{
  "d_expert": 64,
  "balance_bias": false,
  "router_z_loss": 0.0001,
  "batch_tokens": 262144,
  "dataset": "wikipedia_en"
}
Below are experts of layer 3 (counted from 0) of a mixture-of-experts language model. Rows are named router (the router's row for the expert), gate (a neuron's input weights, with its number), up (a neuron's input weights, with its number) and show model dimensions 0-127. Each number is 500 + 40 x the weight over its row's rms, rounded and kept within 0 to 999. Numbers have three digits each.
After each expert's rows: "comes after" lists some tokens at least twice as common just before its tokens as in all text. This comes from a sample of Wikipedia text that the model never trained on. Tokens count by the router's weight.

# expert 0
router:523512476467549486501446582468512601518474499513476555486498417462484492466553539433510503474517493570578477480473468497547450520605527496430554560484479540514500422443503493497459513485491566472508498470499508529447562512507522558528491490554585537518510468530511575474479549487505484423559543506490514509487535528471459541501517558587428439507469469498430531518542553459551517532471
gate0:461481472526502561525480538502519539432432492465521525500459490498487476390569514553524481533500522509501492477469472521533487487475487528476489454550481457436470488476480524493473520509554468415442518499529491485437485467392423518536556465505517503431517451417475504524511566471513537463534501525472416489457502508469466537450464554465502506524585450410545506488543474537541467473391
up0:491510489555501523487442478477427526513461510526517532488449512521530510418539502536519501500452594482520495441450534548483517539538499563487549509533511447487449453557512522469541521467526464502449507481530486506467559459422510494563483499508424457514492422469499562455517554456548495465527451489526467453558509485512486499495393546448417499512505424446539502504588579479511507434459
gate1:476503519539493472495480526542464509510485555483494498533513492514456499522428508559496513556475482582493457555498500556417461508455436552441531546506455448453485493468473504473469468473447556483520435531407469444475513437523484464524416519463482445526481458532497507491502552507502428458464508502497504564499499452531483497512464456506512514512461504446493529519583566552560454553393
up1:452525535528619460499483549463526502523444500549500424518545497540483551429546509439491512457525466416527634496466487522448507540507566492508515554456459489495517511540520425445485498551482452489488538492534471565495464463545514532485580507515511510528528458458467489477459566483517564486552498511551512501517486550520509498560528453517518428490483476533481510501468462459438498492582
gate2:461457509491491505504495486510533475560492478489527538496561480526507517462486533586469566544477533514543490448508455515520456487552443496570502513462474495539464474503497466529543546470486454514485475481537471469447452481487512588546401551471528537524509442393460472454499502497498541464560507483486529479530570474578485560537535579499484501482522511522552472528632551464545449488510
up2:528514510520471487553555504491496414542489486444512460454581476579523486476510473516506481489491543536521462469542506447529491446508465517520508580540519467526509503485532475502560519529531420561553438485533472471480442525503519538427474534467507512487549515468414440466485502455450527455554447449517505515470543508571435539516526532533427474480522507552522485510519476490558450463559
comes after: " ", "-", "–", "/", " −", "+"

# expert 58
router:524514528421509518507499617490476512486442491537412492557515431487480493484481572464483507494511457492568458525432452539534459506478534497478504442504463538421547438514504428476511559448443519471473449488467479471461504483544526480529512485583591583448516483478506500464455512553515513452558541549491433487492476520494441537495470527579475477519536517485490536480522553437493518575415
gate0:474548479385530449470506532455489477498472494529468460538523465464430494490568519516456513458517438520540481442522436511487473548562528508556508497477531526514496512540512494484446517507510575472570472480511474459579423548466539485459477514503533472427522421449509592484438445515519517542473462473511469529528549540405458556460530536526572536440454473475449505503497532462613477471490
up0:564509528513536546441505499439525606501488530459462533514492453480523541486485539479467485508501537490485484525492505571565453555483581552458534502409429551462485461456550575497492439451461563543436554473406478564474452480525452510505496488506563604527443522489567515481557596515524587426470463517485488462549479538515521475580468483582587528505520486477476541482480494456497481506552
gate1:462494525465557419441514521540480473550499493545505534423534496519540546401464543500489491536448585571410514427474533509495509468504498521451501505507440473476510496516529451512490519503458476445592462510493463462393472467554531477536491485443546521562546575486506487464426464477559503501487533507418515524539434514491498517452416539542425489498504548548519519469519497510513476510482
up1:547497492499475558566471495493536535445467543461486473590503466463445465579555455474541500433564455448560496555532467467490476471525501540519511494475531532526487484506499512450491503457482529566416478467488493534607505540449454550466508501533477502489475421500567541504556497527454534469505492492546486480474555477523526474562591483462550481501488443464457454558468529502505496508558
gate2:489510491485485460480520468488471498471458514586469511560477507379566521435468472490494449438545520492506512430504557552538420509523559500541460488521451498467458468540485553508518556451511508463522506449470414570443483447527486575489481466454528554532540490510535475489527542486468568523528539434481455529470517550476511627532517474505482538436532489467496608587481529500477513529466
up2:470471515420460500530544453500435494429503489549533476546535513401557501491459458508508452437487503485476534449555563502505434466490519542535479479565502427438446512529480562547559543471517475481526491512514478514407470444497495480451523460428523575566551491551511398487531561515479542511524559506526526480458506518494537549526480448481521582424551508461526554592501529508433449539428
comes after: " |", ".", " (", "\n", ";", " Ste"

# expert 96
router:540518540459592443490450542414527575534494573530470499524481463498436607457557489475495537491566477497470436508440500519535486554565507517446561557481473524462516465543559443431507485483455537495523472507486423552451434489504443516548499493492553529490441471528531608476461547482564516502527470570453482549496468503479497546502473499523479432512534497473512495539551547470559506550491
gate0:519518466515510531515494468492466444503475511499504535499482554446521566463497475489513548520522506430488472534427557512495492469545468500451533469507490464507565473535478485517583442532487480476488533497553481507482518576490546543484508515477504597484402485451516541554518446491482522504432488567493498553446444475489457477438446460499449481555497500501509447517495526504484409487458
up0:491500522521483485497491544534535544501519478461503486493508489528467435527492527495485460500505481551502539478569443503513491528453556536563478540538499515494439535507524509433425536470500520494478431495449517505507500411512417465510464469535503410487601493586494413434497574492553471490542480422497482488564564550508527599544536526500523526464502497457485511468542484497476559552518
gate1:508488519425586556546492538484479510515544535510493529537465467516522437470494518509469503532493437550525472495496476456490453473518565532362574507448503551486452527438483501502476488476496493430507478497504508522429507535524494471532487425492519499526436526518508577473444533497480540504586481467482407493499439524515499450525530539492557522513453530530482531359554534462467508528451
up1:501432474488567528528505503460453599488575489490528516485433510514524436527510466501506533450488517552486520503530516479460524503526519533487538575492560490503421526540510525493518398535525518493506498497577508555470430400489434445539538443420466470521433494502486497463484584499499493511458438549509468540480480495546443441455483487464558516462490576455496520518539522469413464529498
gate2:488513493526563418481554499445480429469471562560502618572529539536543455529553521578495501526515490509509470391442551490534512545534543512560555469436474487479465494513494548442422474494488555528482551470496517503517489479462490456546525466529521502485487574402522583542493538531428559511541482622542417546534575542454491560479507517500442595489442524442511415534516510471498474513433
up2:491555533472487512470471539546534501521462477515474410501539476400450490444484516436506469451483495481471494584488499508468478438537483518505494507479498510478493493462545532511480541441495489501398475501435476510467521480564515484506453463499534569482502504577517447447490447532497452496483529438484559419464461523533488488510543536535510443476472506498463587443530443504560521515591
comes after: " the", " of", " at", ".", " The", " to"

# expert 107
router:544534539450532531490483534512542514477516532485413536498469457477495519476497620443471500479557460537542511513521436516553459491560537491474523490490453522484535411483551470431473509443502558513502502438435466529485466448501492511527421474533524507489465489468628528464438531495508508490568522499399469545533501519483472509512514576508456498481484460454433524541489522507468447536427
gate0:465486609492470494529566507524546540488489610523539464491555525414495495473507504530451449453515509496408424451506436520486467527509519544582497473480504554478488493480558489574495456457529587493487480548531466526465527511446507514474466552465533523394462470500502536537479484456534544618534445476494519508522499516509473493524561517478565565449454481514612520557527542506438442565521
up0:518523414527536482494419503468455469510521421516437532510466464561487513515519492502526573554502487532544559528467577484513534482506463485444515503504484445518487506525456518439478543534473427493517501473463516523514489473553499520529531450529494481614493519495493496448522538530468426415493536537489467508473488475464532528447451493524446422509554529528411502422485483503535595437466
gate1:470466494498527473526493499535508456472476481504481484538479470461480501555550486548480434482520502512427459483471632561546460528543512532535464422513529555465453522483525553564540552552490461475475510537460488505458503500476540524516509596447519569420451485518505460466538627502463477570466427487522510546452458545556496487449480521507459516508519525520501497577496471504448481488565
up1:483456480523503499513510480530501463453460496472506464526505504496481501581530476532507450506507509516442469466478630537533466505545518507549462417534541559451457530500524564578568550528502484454482509517495486486452483532485550510527482591439486552387441466512517454460537594494492510569476454496501523545465454540577481498471458536478494510482516540530447496573495429512443484492530
gate2:470487428526572494525481447451470513457458440553497475512576463507496432555479515505464537504516533483541533501479466444480466563546471537497458436543538500452449522514471519491508558568443471463471524543485498508514491443449536476560492509480504510521442453549434474449541567563487485551562504509583495577534572527530446530473469460512477497478528494444510501568488454546590564491497
up2:473478524545542503541523419463421510488474483548484520494557517509510457536488493533528537488465549461511546473500504467498481527482468557537485504520522469440445527471493527480546546572495503555476501504510514528553448466508531460520482456478501445534499395535459480462578574513462533591525559499633501564528588473522473545483476463484520488462512547523514506556500464500568492445547
comes after: ".", "00", ",", "50", "12", "36"

# expert 232
router:498534499490480511442486524406588493527506515517462537519463477506439569503503522444463565481544454495483491530455514542525432498586546482500537483489425504487554424477565449437493487396497586472449419394385465529511539531545447522549460479535617522482493524544516528487483522521530481459517485556512498520504558530511492530519582513548469454518495477485478555499475510440529457521433
gate0:517558488490492426420485490484544406529482517513466489466514516467583515524540515440494532449465561541483479465483492584548493474541543569562530456581511562501537505452503441438483526477507494528485507493465500481449474537493502505544515505458519552546494443428509509519517460511503510528591516506488439554540480526415492527396486509501517496481499407511467467516563526549517568543580
up0:536496459568528422462555507471559473460521482459483484517462503452526484472526475557574516489456457493498545598488531520482485613398568516420495411504478526513436546442533552489440514523487532500533446507472539483499486461531574482531525545503531514543566494518450456516566485471575510489536476487514466366505503522585488545455575546454523482478524442502532615469470525481516542491473
gate1:461490515451522564478519518397503446494500535542521500421508503523525541571481501485488511523548456499458509550439530491535482490613558522480509433546441493446491501555565475472543509539463510409514524460540510492506526532510548484496438467465538545521559505504503469427513439511412532458536513566528505446524509527489532495581392539542485477480597527500536467527505541511458489509454
up1:484485518429550584479550506424484419517501521562527486428519511517513512550504496464491510550520461508459492519431526476532477463575573507487482446561446494485475531555537481504536514534486518414534531491538514490546519572516566430470452489478536531549552506553476470439512473492436511463570518549530520443488518541520538480554409525517499497520647529561533506514483563519452534481452
gate2:519479546510527542518507479454559459480516428473511534569447540477511584420513519460522485483504469515520478684528512458501460461516516504516509484497463510528546484437516457518478541538504506497556397438509503527612514489439427480520623495514513451452520501454465494483507504521515534536462540574495502527489607499451529505495561513503406484602540480521525460512489504426442437545500
up2:510518431470483466469496533507454531471465585490485485437535455523481457561464478553504549535504536472479551350477489507520538534494446475431479546528513499519512485532465567461530466455499463521469605558496503467376472523551523547456421506491510570515497484499539497491484494465479470467554523452498489490529423506552476503521425502508537492371490535503476572491515508558568571456484
comes after: "|", " |\n", " United", "-", " and", " Total"

# expert 253
router:493496501478572479451378562472519538516467548539490508528502429457480548460545560436454526511525465546523420537448483559508469538525537519473546540432429527472606462491594472490447468503474536476456451515438391545437485465522475519509459494501562568507465482472530562484520491517505506435496537573411484528501461494448484531483523504512479411532506471488501539530477538499547483535465
gate0:541544527547479513440438561450506605504401586491495474518517524524515510550520510503465469494519480475551514485574513463517484525449476553513497468430499486533419493538432423499557504442503507527569566495454444540462635480496430535520568492546504509476459525511499508520475489495504512479498435456469515508513515472571467470496488511503518460443530561463484500451469551483431401483562
up0:479481483556521491515518549457454575532411567440541469510503492516569533520489465476522411518466549467514561556556572468466535494437528499555535499482511497537424529542509471490591491501548459494532488537429514588428596517533427570453590509577472530531463513461459474547530444528475467537490480499541520508477490471490503438503523460461447431462530552528539437487466530536481434485534
gate1:511463495518500488575525469448499310480477488494498526511442468591498559492506517493484523495479520553486449497616490564520504633562467508515508476567511546482439504452481431442561456522523522559573513496555544511505513465512520512519464460452480465518451622481527527509484482553494502535537473491530489432518581504445483450531545467507587570489456492489504432496534514501464422512536
up1:474444447564511511564470458495475426557482461454531483469472484524528505530480465430540515472453553476430515528560546565459542597498416460559529567408529465474466537490553539391520451561524486509489460533541504531480524486555550538491550510456459431559504591432490539533544470571497468544529515491534485479471552487441523459482498457464558450476507482533538448550463456537544489481557
gate2:532572503549404496511476501499486586478474503510509487441540495481498469466553495480488468407502493465493509540463507569491499507537441519505517512483491420470591520540481587535596555477514513448521428495480498458532491515465516524490464507423476489484548413550534528503515462480553460462489532483553515518509428508471474620543533478513555465517483353499492479495524474502482448514476
up2:530427485439551447524548533494468529512503494477501539547414439502505546464432481481506477543470524546534466559537493487465493539487614460495511507578434536448516477499536472515478452512545524560469522503493509524437512514524410515494478479546474616528447511436470509502497520499451564501545492441550485440519502501494463507543482518494503502510535456510509520551472559512509463508536
comes after: " of", " in", " at", " to", " for", " on"

# expert 222
router:531558527463547465422490572439529490488490602566459564519512442464519536440562550484472501506535399566492467505509488513573434496581499534478497490429481546443489442509523465462488469467489532505455435473506433516440496466521517571515423495511607526499502497448526555484488577489533484483559551566473449550526527574464499506563519522592495445488493481486537499495528568514521489550461
gate0:564553511473497466586515473569457421453471451428480540466415521489509474449567496541520508504494471549540465532535489497454424492520400491523460531538459433538459481447500512493502480469483510474502465448510502491573427429525516494468370474499477487535474527522535487475502495526511535498403384408504553420474425496574475548514537476518463466467476475515515521515537454493549458493419
up0:500457525469502464483550479566433497432494483463519523467461545528517469530481480578479534480473516480517549518537478502461515582470485530514491476439477512489474553501492509542527481468494511486421581519543533478548412446436533544480417523536443533584443436472506486503504490450521465489377422458521520501503425471555513550592434485539541464503518441504516468547601556517505482546445
gate1:556432473473420432522501480483459433522540604500491532427521485565489552541485501510441521456478493460466397544477520497555465507573521443431459529482486477459497463486581521538605486500467503517518425485430472494447478515527492607502551528540496528476568461447524485520506501577485532544578507559493491467580436504520500519470461504456494554457447467455530433513475477511532494489381
up1:540445494480423451555515486485487427536541616490482541438522468566474553522492513536452509472466510503434370529491521504544468502560499469448459537479494497472507444474564547501577497494477501550514389505434476528450506493553516640511553546509506530494558463436521495504508487572478515547561495559483500462607468524491514460471487501479501546442431464458537436542491498503523466492402
gate2:523505498530429428486510442586539443541503452478441582502461486414459500488562515505478509469537461430486444516447487495515423505497465486488525552506496488533509469472566484480422476485451488506510463435492483553548505507552512470534514390445515512535541531563554525502499515575496577549436542481470570425501520486554479523493506551513480459532464440464484511584446459438548477463567
up2:598519471538547550452461524529507500488537464530455460487502510541565509531451516581516522519539514525461537497490457554522554471532478472544523499417490565496474493540447478414514530441471464498528478498542489520490438391460449498436504486556510468471477552460467550491492521477509465462462366549500401551463491522527513489505481520519551425448540521488462449416543525479549564498465
comes after: "\n\n", "\n", ".\n\n", " |\n", ")\n", ";\n\n"

# expert 81
router:530527514462525490502419495409492565476499535581473487485424407460522577435492519459450484520562501576501462554449408556530406509570562514389542550537500545487586451463572483476492460481505488472467483498466473548473490467511535521527448492521564551506492501498498502437483499495467508471461524535478440538562452528455483543521521517548488473498517487488469507494560524472518512555475
gate0:558498596487484468542539492470467471521454460513495535457503518433472538517534507525470500379536514538455461442475547489603490418486449537503460557495494441584593485498538501501546451501496480423541535515466474441542457527546487437478554491458540437477615568520451473505479496481430426484490502491552513517539439511464495428498523475504472522544486539514464520470428533449543465472516
up0:434534390496510549459463495536530520483532539474498444527503491566559465496470486473528485589455506443536560547500436514384524568545561489462536496483494550418416519489482479502495521479496533537443463466570513576506526470471539568511456529542462539544437441449548525494534516445573553524517510533460502479487552492527484558537487528485557463469516483494522502550581490525422544537464
gate1:407453577522494531495462499543487545514528463547502504473538561524549516479416477572499482487527487445558469427507495508505501505512550505546519516470549480421503472505524518558450514533494505510507575418545510498540535514432502432551599486580508482458522479534508545412531564511569538439463508555492446475521459527478453475478416533479451541492523496441499468497522517466489525435486
up1:427487577528505538501468487545494510585503470513498518455476528489539526501407473560523460503501513500554491472510531483474487493466531517517512509471517500440497484523514500524467541539500491530577562444561499497542510483457524427537578480574471452497473510537515509443530564529539560428449529510522490510481436515512491434434433533437451576474519519454497460487518454509490510393505
gate2:505493528492443460487583571501497534548499523470468548549525558555484457517493543556443462527522496451538526460462524600563493520516550474538459472490480533540442489544472496444441465460465543592476533434529476509504480501450518519486552454492517487488423513556584526428440523455483579428520453459491532535518583558566437526557476526491554464494405506494485548534462516461457521521492
up2:477518477471501498441438498604545564490489545527484496529503442460467584459540548484489531523566509486465568491501497497517508533516446488440566526389467494501522458548567487513553481441490538499491494491493489541559425515481486535522531429554508573484457525426466500475480485564511482470482551484447486537517458516534524499521500515554479469431511482508494514460538452504523487486472
comes after: " =\n\n", "\n\n", ".\n\n", "==\n", " in", " of"

# expert 50
router:531597523480526463410515568475507508484503538502457499489492527490487523481533565540434525497554462531546436477462512532500446503535514536521537503464489589442587425499492526521513538424471529552503514440455484509425503510562467507554499495569527518544446508423562490489447520465509452473498577476467436564545507517473473498520453583583534495490526485491519532496549547448541480514471
gate0:573571425526505555504502560458449537525508536493528539552446539457533526482547469478449493558481504490451529509550484501476552520489528553550540513487529569456486529504536512469556490502529538493527485483507527528426495483408440486470530432568475525485449434508546432505512461499493483482514465440520443513374473490510478514534470589465545499392546541436485457506462509517533500463496
up0:401420580512447430543462437523506488515513460488476485433571474558505495512465527525554539455507481482542488517420487469529455451498499432459472506518494454541499511495473464514465530501504433505477497562484472442600488544557535516508482558459492469550547548490425535475497539493493505504489526542481563478572526505519482468476509459515471522585444507568492529411511478512454502527539
gate1:516524445448526505476445535490511480562485541573472521507450506510511485542470521525489458504494476521453470492498513516534503549554459507397428444546471563424489484422487456490504561525462593440429473494425474509476436525454508544499500539524545528515493482529519514459504490612504478478570502524494473483519510509427553560455551470512490457492417474437473434571411642532509489541501
up1:502484541543564470472504522503459564473508481480499488548529465454473530476481507458539534522539487535575550501487462482401497417456544473573561516483506510536552461608512478472457450450474454512533497486557486526520529481532399437511459467504486482442509485524480478522468523425533533476456482496494499527451527520555421468535469552499479508511570514522495587455565390460486522489512
gate2:526550488557519531481518499488484457484499475460459511551461486487499511504583515547436477416498541515610479566445485521465510499531519514545537563510491522525532481368500539507541462484463519492561498449493506454488437438528509486512453492525505525535470519539575491471504502538552432499387502496469490534502496510430457527412496535515537451481505511458503560502513560465429451545498
up2:462527482546482522458523471512458438517490484461475487526486504487473508533580501536476455424475502489592470584455532516468526472521508578536526544557510507534534518395488551542568519475447532499551497442514537476501452456524522471515440552470481497546444521548529475482558475524582470499418510474480520550511489490395504542452489532483515458460490504508528549419509564453430442509541
comes after: " his", "'s", " a", " her", " their", " its"

# expert 100
router:579542464518536438461456555508525506513494520523377495502502412509499465473574589468410541535500503483555446452527513558548462473592478508514526507531513504491566461492554526436440494458447538563495489468465414538518508502522462551564460489495518520432450460437580504516489443515538506453517509564451462524539539541505481492529535512545529456516512451539449582480554511438522493475493
gate0:595541433528493451508518498494442456538515525434537445521465446544472504464488518451456526499494494531477515477544485502496451457498451559463543550452411482479565450491584505458551455474497562558553498483519519586489497519500426564499513461461460503538481555495554516514487529460495529526543542543526471494515498521483513545556464522521462507590550515548538499443580563528454526495481
up0:391432581488540541444491524534552563428519461534452549451536563454538497469556488561538483527497493497526499524456509464516518518485589421534501453530570519502462537479435511528492545503515412470456483487465466410492478470521582426500474522503536521431524388496480487495526456519487464458456474449454487520444480495509465425429495472473549505408482509464445570474449470449546460501547
gate1:473445504521514563519475514538525558415491486556491496514443461473342556514546496522442488520516532489436486479490529489468494510465543501463522449426553483589480499488461556473493465501426503532536536455507470563561530508524526499582476466527485598503474508468403522536514436482546487468467491489521499487528475462498483517478499499494513474545530350441548521418462555396465532492506
up1:487449570539495456512506551519456509477532447495453466490463516514440534589487468470464496542495510469406536434498535535542507459413542431527531465448545446544473512488435524489506452534458481560559464498507474476530531504501545429523481570461477565473494490447450467522549490485566480460444432492497503508457445492514517489444458450493533544529522403426537519351510525408482514492528
gate2:460508487532477453473496488521637558561439528502505482452508509524457522501469552498480470554481521455602580478482471556442547534539460548481472548543518536523478477456474470424578559490524510474474508495471500514448448463498463498471493449544493445552464510450501518466425576493398590515484591508592528504489520511538461521568557477458467515553481438488481480529493538486566522516540
up2:469515529526476488503497473538644558556409498528518520449520499522461521509509551513465436553488515443592563470480469499469539526560446559512484533519523524506477482450453458446552547518541497470504500507473524506486452469512444506457487454550471442594453468434507479476432609533385588503504615493597520498478500492520456517551554470467468573543454453482507461535491531510555528489558
comes after: " p", " P", " d", "P", " t", "p"

# expert 94
router:540541492467538497396457514514514504473528556541461536542528409430496554477523584446457506445525469513546418489450461553530482447544533564482548512503433517447514433479512474479479536452451558492481488450452462498520511453511464535513477470519536575468464532535514516461455458531523495403514511481475439507514485534497494509480505497568456533560489467495493550514439504414541498524465
gate0:463555442476550551442485499482540525470484524456534579476469449452504450538472472517477572524529453493548485511518504595478510544559501523531573479458463544493566484471521486468482471455435557477525533468553510492477559457487492495538473489505522514522477517499533523512486535426515486507530491548441458506532490500460455591508470539505475520485489505506473524512572525487558589522484
up0:465552490527509602530480452493460471473493423527579542500534496480514462575439435593531532522464485481482465496553561508459563435525529525549563492570521475485509510494514546454508501491467540464577553492573498441502504434495508446503508491446458502534551545518521483482544503460472513568494520502518476526565478505484471431514450472458495542574517507486478540465529462516526540465482
gate1:462447498468552504511481468496444537552563497530439580536451453513451457531461486450459465464519537500467467477420510520493472525544456513461536462553506506433516493473487478475538534470494503495520512502378475472478451392497486467534471534560502552546431520487447553455524484487550477510576494538479423479531540498556441446573577476535457464590480499488489560529451477491519468486538
up1:556505540572412529468509549469590488476453528456486436532476492504557522471510516512455537549517462492554526536564494484498458488513514531487499513469481506537532461552522528516434446464459521530473491466520560510501601597483566512491521411510541433427527509500573528569508499487401559488480501458482510557448499538445454506465449571479508511428498502490523414432570505490536528521448
gate2:509424558476480481460528552475487515449514587502484469565455474606450545523488520457474519516455511486528500516529489468508493500496549495543491496519452499452489457452420507544560479498469522515459462460414535490390521499477501552507512473550543533479552559495520519463478498517496548440468499544462471578484456530512468564481515589500582468457518516547498483503505468484479489523478
up2:547535449539525525515429506492479553517538517434508503492450510513458472470505506521547554468481446460459544554609531547440493502491433468435485532509570449502471497487504482459518505476449496503528488450568480547497428447538532580508472567486493508590513547428549522485461558492538456498432509510436498473583518499480490584503475473489423458387539465460501507458528514486443447479548
comes after: " ", " B", " |", " H", ")", "10"

# expert 200
router:518523492406572510426484522476505492486495537513426562513501465507464522486476641505487510432480431538503459488494516471561441519514499525427545480468435493507509482534572478481516430452479532423479481454439522509489435517453483493506497523508522506446489556448557546478475523483513473475491502583466454505568463547505474511540510557575467418465515461467481548575493543423459479578538
gate0:536521537515555481465469486442456523478538598546474440473484428467454509438509496502549513539506426544514493520509450457483478462545552560448461470484468519507519466524548495486456466509528529500503451505505533455496505448531539497500446512475540545461480523457492581506473483501553495493493470516524501516544469518454470534545455532527471410509487467451445498532484613475527549613474
up0:481442447539437473508548531551551491504437417442498551541496514532515526541527518481450492494515537494512496502456534565508512545470481448532525533498540498509504510480453491502515542479462498530480529470473463507478487512508455516538509461548499421529527447577482459477504492522431504511514536489466473501434527488565544444465554465514491551501503551553549515444525403549497454404504
gate1:532530527461548518494451472543578440545510440505498515612531437547513515475589495451528484481493497518539447508405554551490472521462565529466464504563456510520483509381536543471471518500552543438500510509472523533527487521482547512536524499557509493511431525550472496561493525457529443510491508508532469517506466488546478480479497547470441451538531463497538453397479544426541560564476
up1:502544512495547511503464443554528473561530431538543527541531457506526478467593459487496495465477501542541404489406557496527508531503566511486497529599451468547517536421540584514452513489551524457503556505466523504539472507513513475531534472528494507513471527546454497606514481441517473529482532524526492493545505499528478454497526570465441490563543431456560456402498527466521593524502
gate2:449475471540578520468515464505514579535440524489462569546478512439551476471508483483492544483556489501474479579528524452461517485519512477430469520491523449470499526521516477503555530481443497412498527457501510534494543552456476522479478535493499477459504636604454473516480520475526476485510500529477461463462456543517541547527532507538491579441566520504468502567492402457478444456471
up2:441456491567566519487544467502502554496491521499465585506431499456543462505506465515494485452542494458454470587543529438456519478505524508447469503480510422518498537519459513533581515504464498456529523490516539535506556552439522536447529527430497456453510631593455458519514493497505486505495515508470461447432459525512571496532514504515519574429572552530491483538454451478437470459502
comes after: " L", " Ar", " l", " ar", "L", " O"

# expert 82
router:502478517432530452482440529449484480533511529493437565551485456516514539502473505501516552532551474498506473513459482561531501470588481482466506492470518504505495435447559429469503449474446529516438461482442463518499486424488428544503504437517529557470510483495453532477439494511503541447519499525482490541479503555532429504511510526515479512474517471485473564482542491400546510536486
gate0:484548543504529449495505548465562508529523489480500437513494416445470556525523486463441509522508439495550498551483492491510458527541477491488567519425474534459533491415544515453502488485501532487363410480442438541444553503538468548508474520523546465533517525548522478445404534445508476468528543610522504515564430481457505573538503457561539493488499487487513525465438481483467475556423
up0:446509569495468523542470530485581487502551494456511520430502478608548448493511480503507450524503514468500490507560523432500556460545547565470509529565514475507501492452457475562503483502564508459548418484550522551591497515488574488509514533467500493513485613569415489543502529458472532463438499480572452440414447504468487539458492528536497481487519556537541573504463553475493440494494
gate1:510461533452537488472450552435513578538543539464475501538508473493505566504472561528481483532497461517537514530463402493515467498527482568429562575539513544447519502531591484504517457488509512508514470504507518497546460529493556447514459484500529494439526480524548537470435512497492513431538640448540420603514526523497525522530447588494519464503560487468398543505490508442478483443435
up1:533559409489511545478449474575491536466479515517472435477463520414449421460546499460473553459553507536462454493477488571525506504471497539559532501496444514506531462451463534480477528460509540451529509454513443552428439511574409505522511446563538523527486517465465560499498484489514493537502412581463519486554445552478437509483487469534508458525464453502561432445562533537494445549552
gate2:518514486456499498496466454499495476551482476499511522451554468475451480510514521510496598531551490498479498465431517476523485440578485490553431474535544442532477512566494496487453475499527482572485581505537480492523528537520437502444528471529491537531534521551521435426536472457481523487547547468489477563507473536584570565517501502496522478457532527485543496540482456484454470418478
up2:532466438497444485490443501545460484487436470513510538439523514482461552441560480518501523513532458508557535479523485535571451540488560541474447454530484486506525503525487522566470525451559532516412546526478440435535508525515497467498530502492523524452492505457493462492537596474497499475538503518457504453463476506549536500427571535527479516526553491536514475491568564559481474471442
comes after: " R", " r", "R", "|", "r", "-R"

# expert 169
router:544512515462553483474502601474536486495463577518424559544461454505491500454558521498489514532542502602524473580485493489527455538537498548486509544482462501465490458439528506517440506442501583507498444451468521575442551476526464523526434520550536522480481526477554528501403512487498478488500499528425468504549542485476472543526497516559481432471482497437461521525481547490541537509461
gate0:463567447487458543503495509483543479521436542609437485584481461528443481473509540535438514484547494490545497524410534473478516501521602474473553500473516575452486505476547513505539492465480486440448506434488479493485527547516437457595539489475505531485515531469503566460443457506492506489576526531489450466511566574478484579425530517491495547485537500543504543528505489467565499454395
up0:525571503480423524498525500508517497522483516509510452603550493567496456503553497460440505531533511438550537451514568452495567442490499525545521419465550496456502561521493497513560520521557465467480544488501503448467475583499459419515510519556478558453545457527437513538492406456476485521585514454563565534506583500477570572482513484492456604505523466582556473532476495495533482447464
gate1:438541471547422506531449513530477473468475477485471557547498475519528488510471545482500524469508478495519614464527438529464451540514560508480513481482495491491481512574480524468520496475517494391505439484469499496565600475479473517559545537512478531449488498535524484496525538497475478491514537529482490575476570561472501484519499514453436540458488474547506470531550506507517464560439
up1:537517523497416515443480521483552499525484565567426408555506447451491447484542552491482509510519498500541478434457480469491464456479521443548449500539589553457500456497470529439463554512493483504493528510428502460486550527449516455583580430480503489457525510541517552497509407548531526537499458497519455477475527544460495494505577545485518514528460532568440473554478447470525525502480
gate2:474530519435554520473493552499536495486456554535497557535576492524465595438390550554493522521493458500502523494458502555559466578508511537471538523478511527441462479452494481474433510464484522557480483496496468569497510479496484569618457582468519561461462488451454460468448490478478479519487485536467507558555570547452506542475464586522490497483494479516507533527565511520496460494496
up2:464550523503391556523490509483511598453482426516554543411507515491456537474520479545470469530525502523461512462505548482524534517500458465511485416437456491493496445513501550454502528514495527456515508512565493493473380566516493500478491509494512507448506518550487493531492392437524562532433518541494515516476496514470459529525446548540516530525504480490523533522500558548578456501521
comes after: ".\n\n", " ", " (", "\n", "==\n", "\n\n"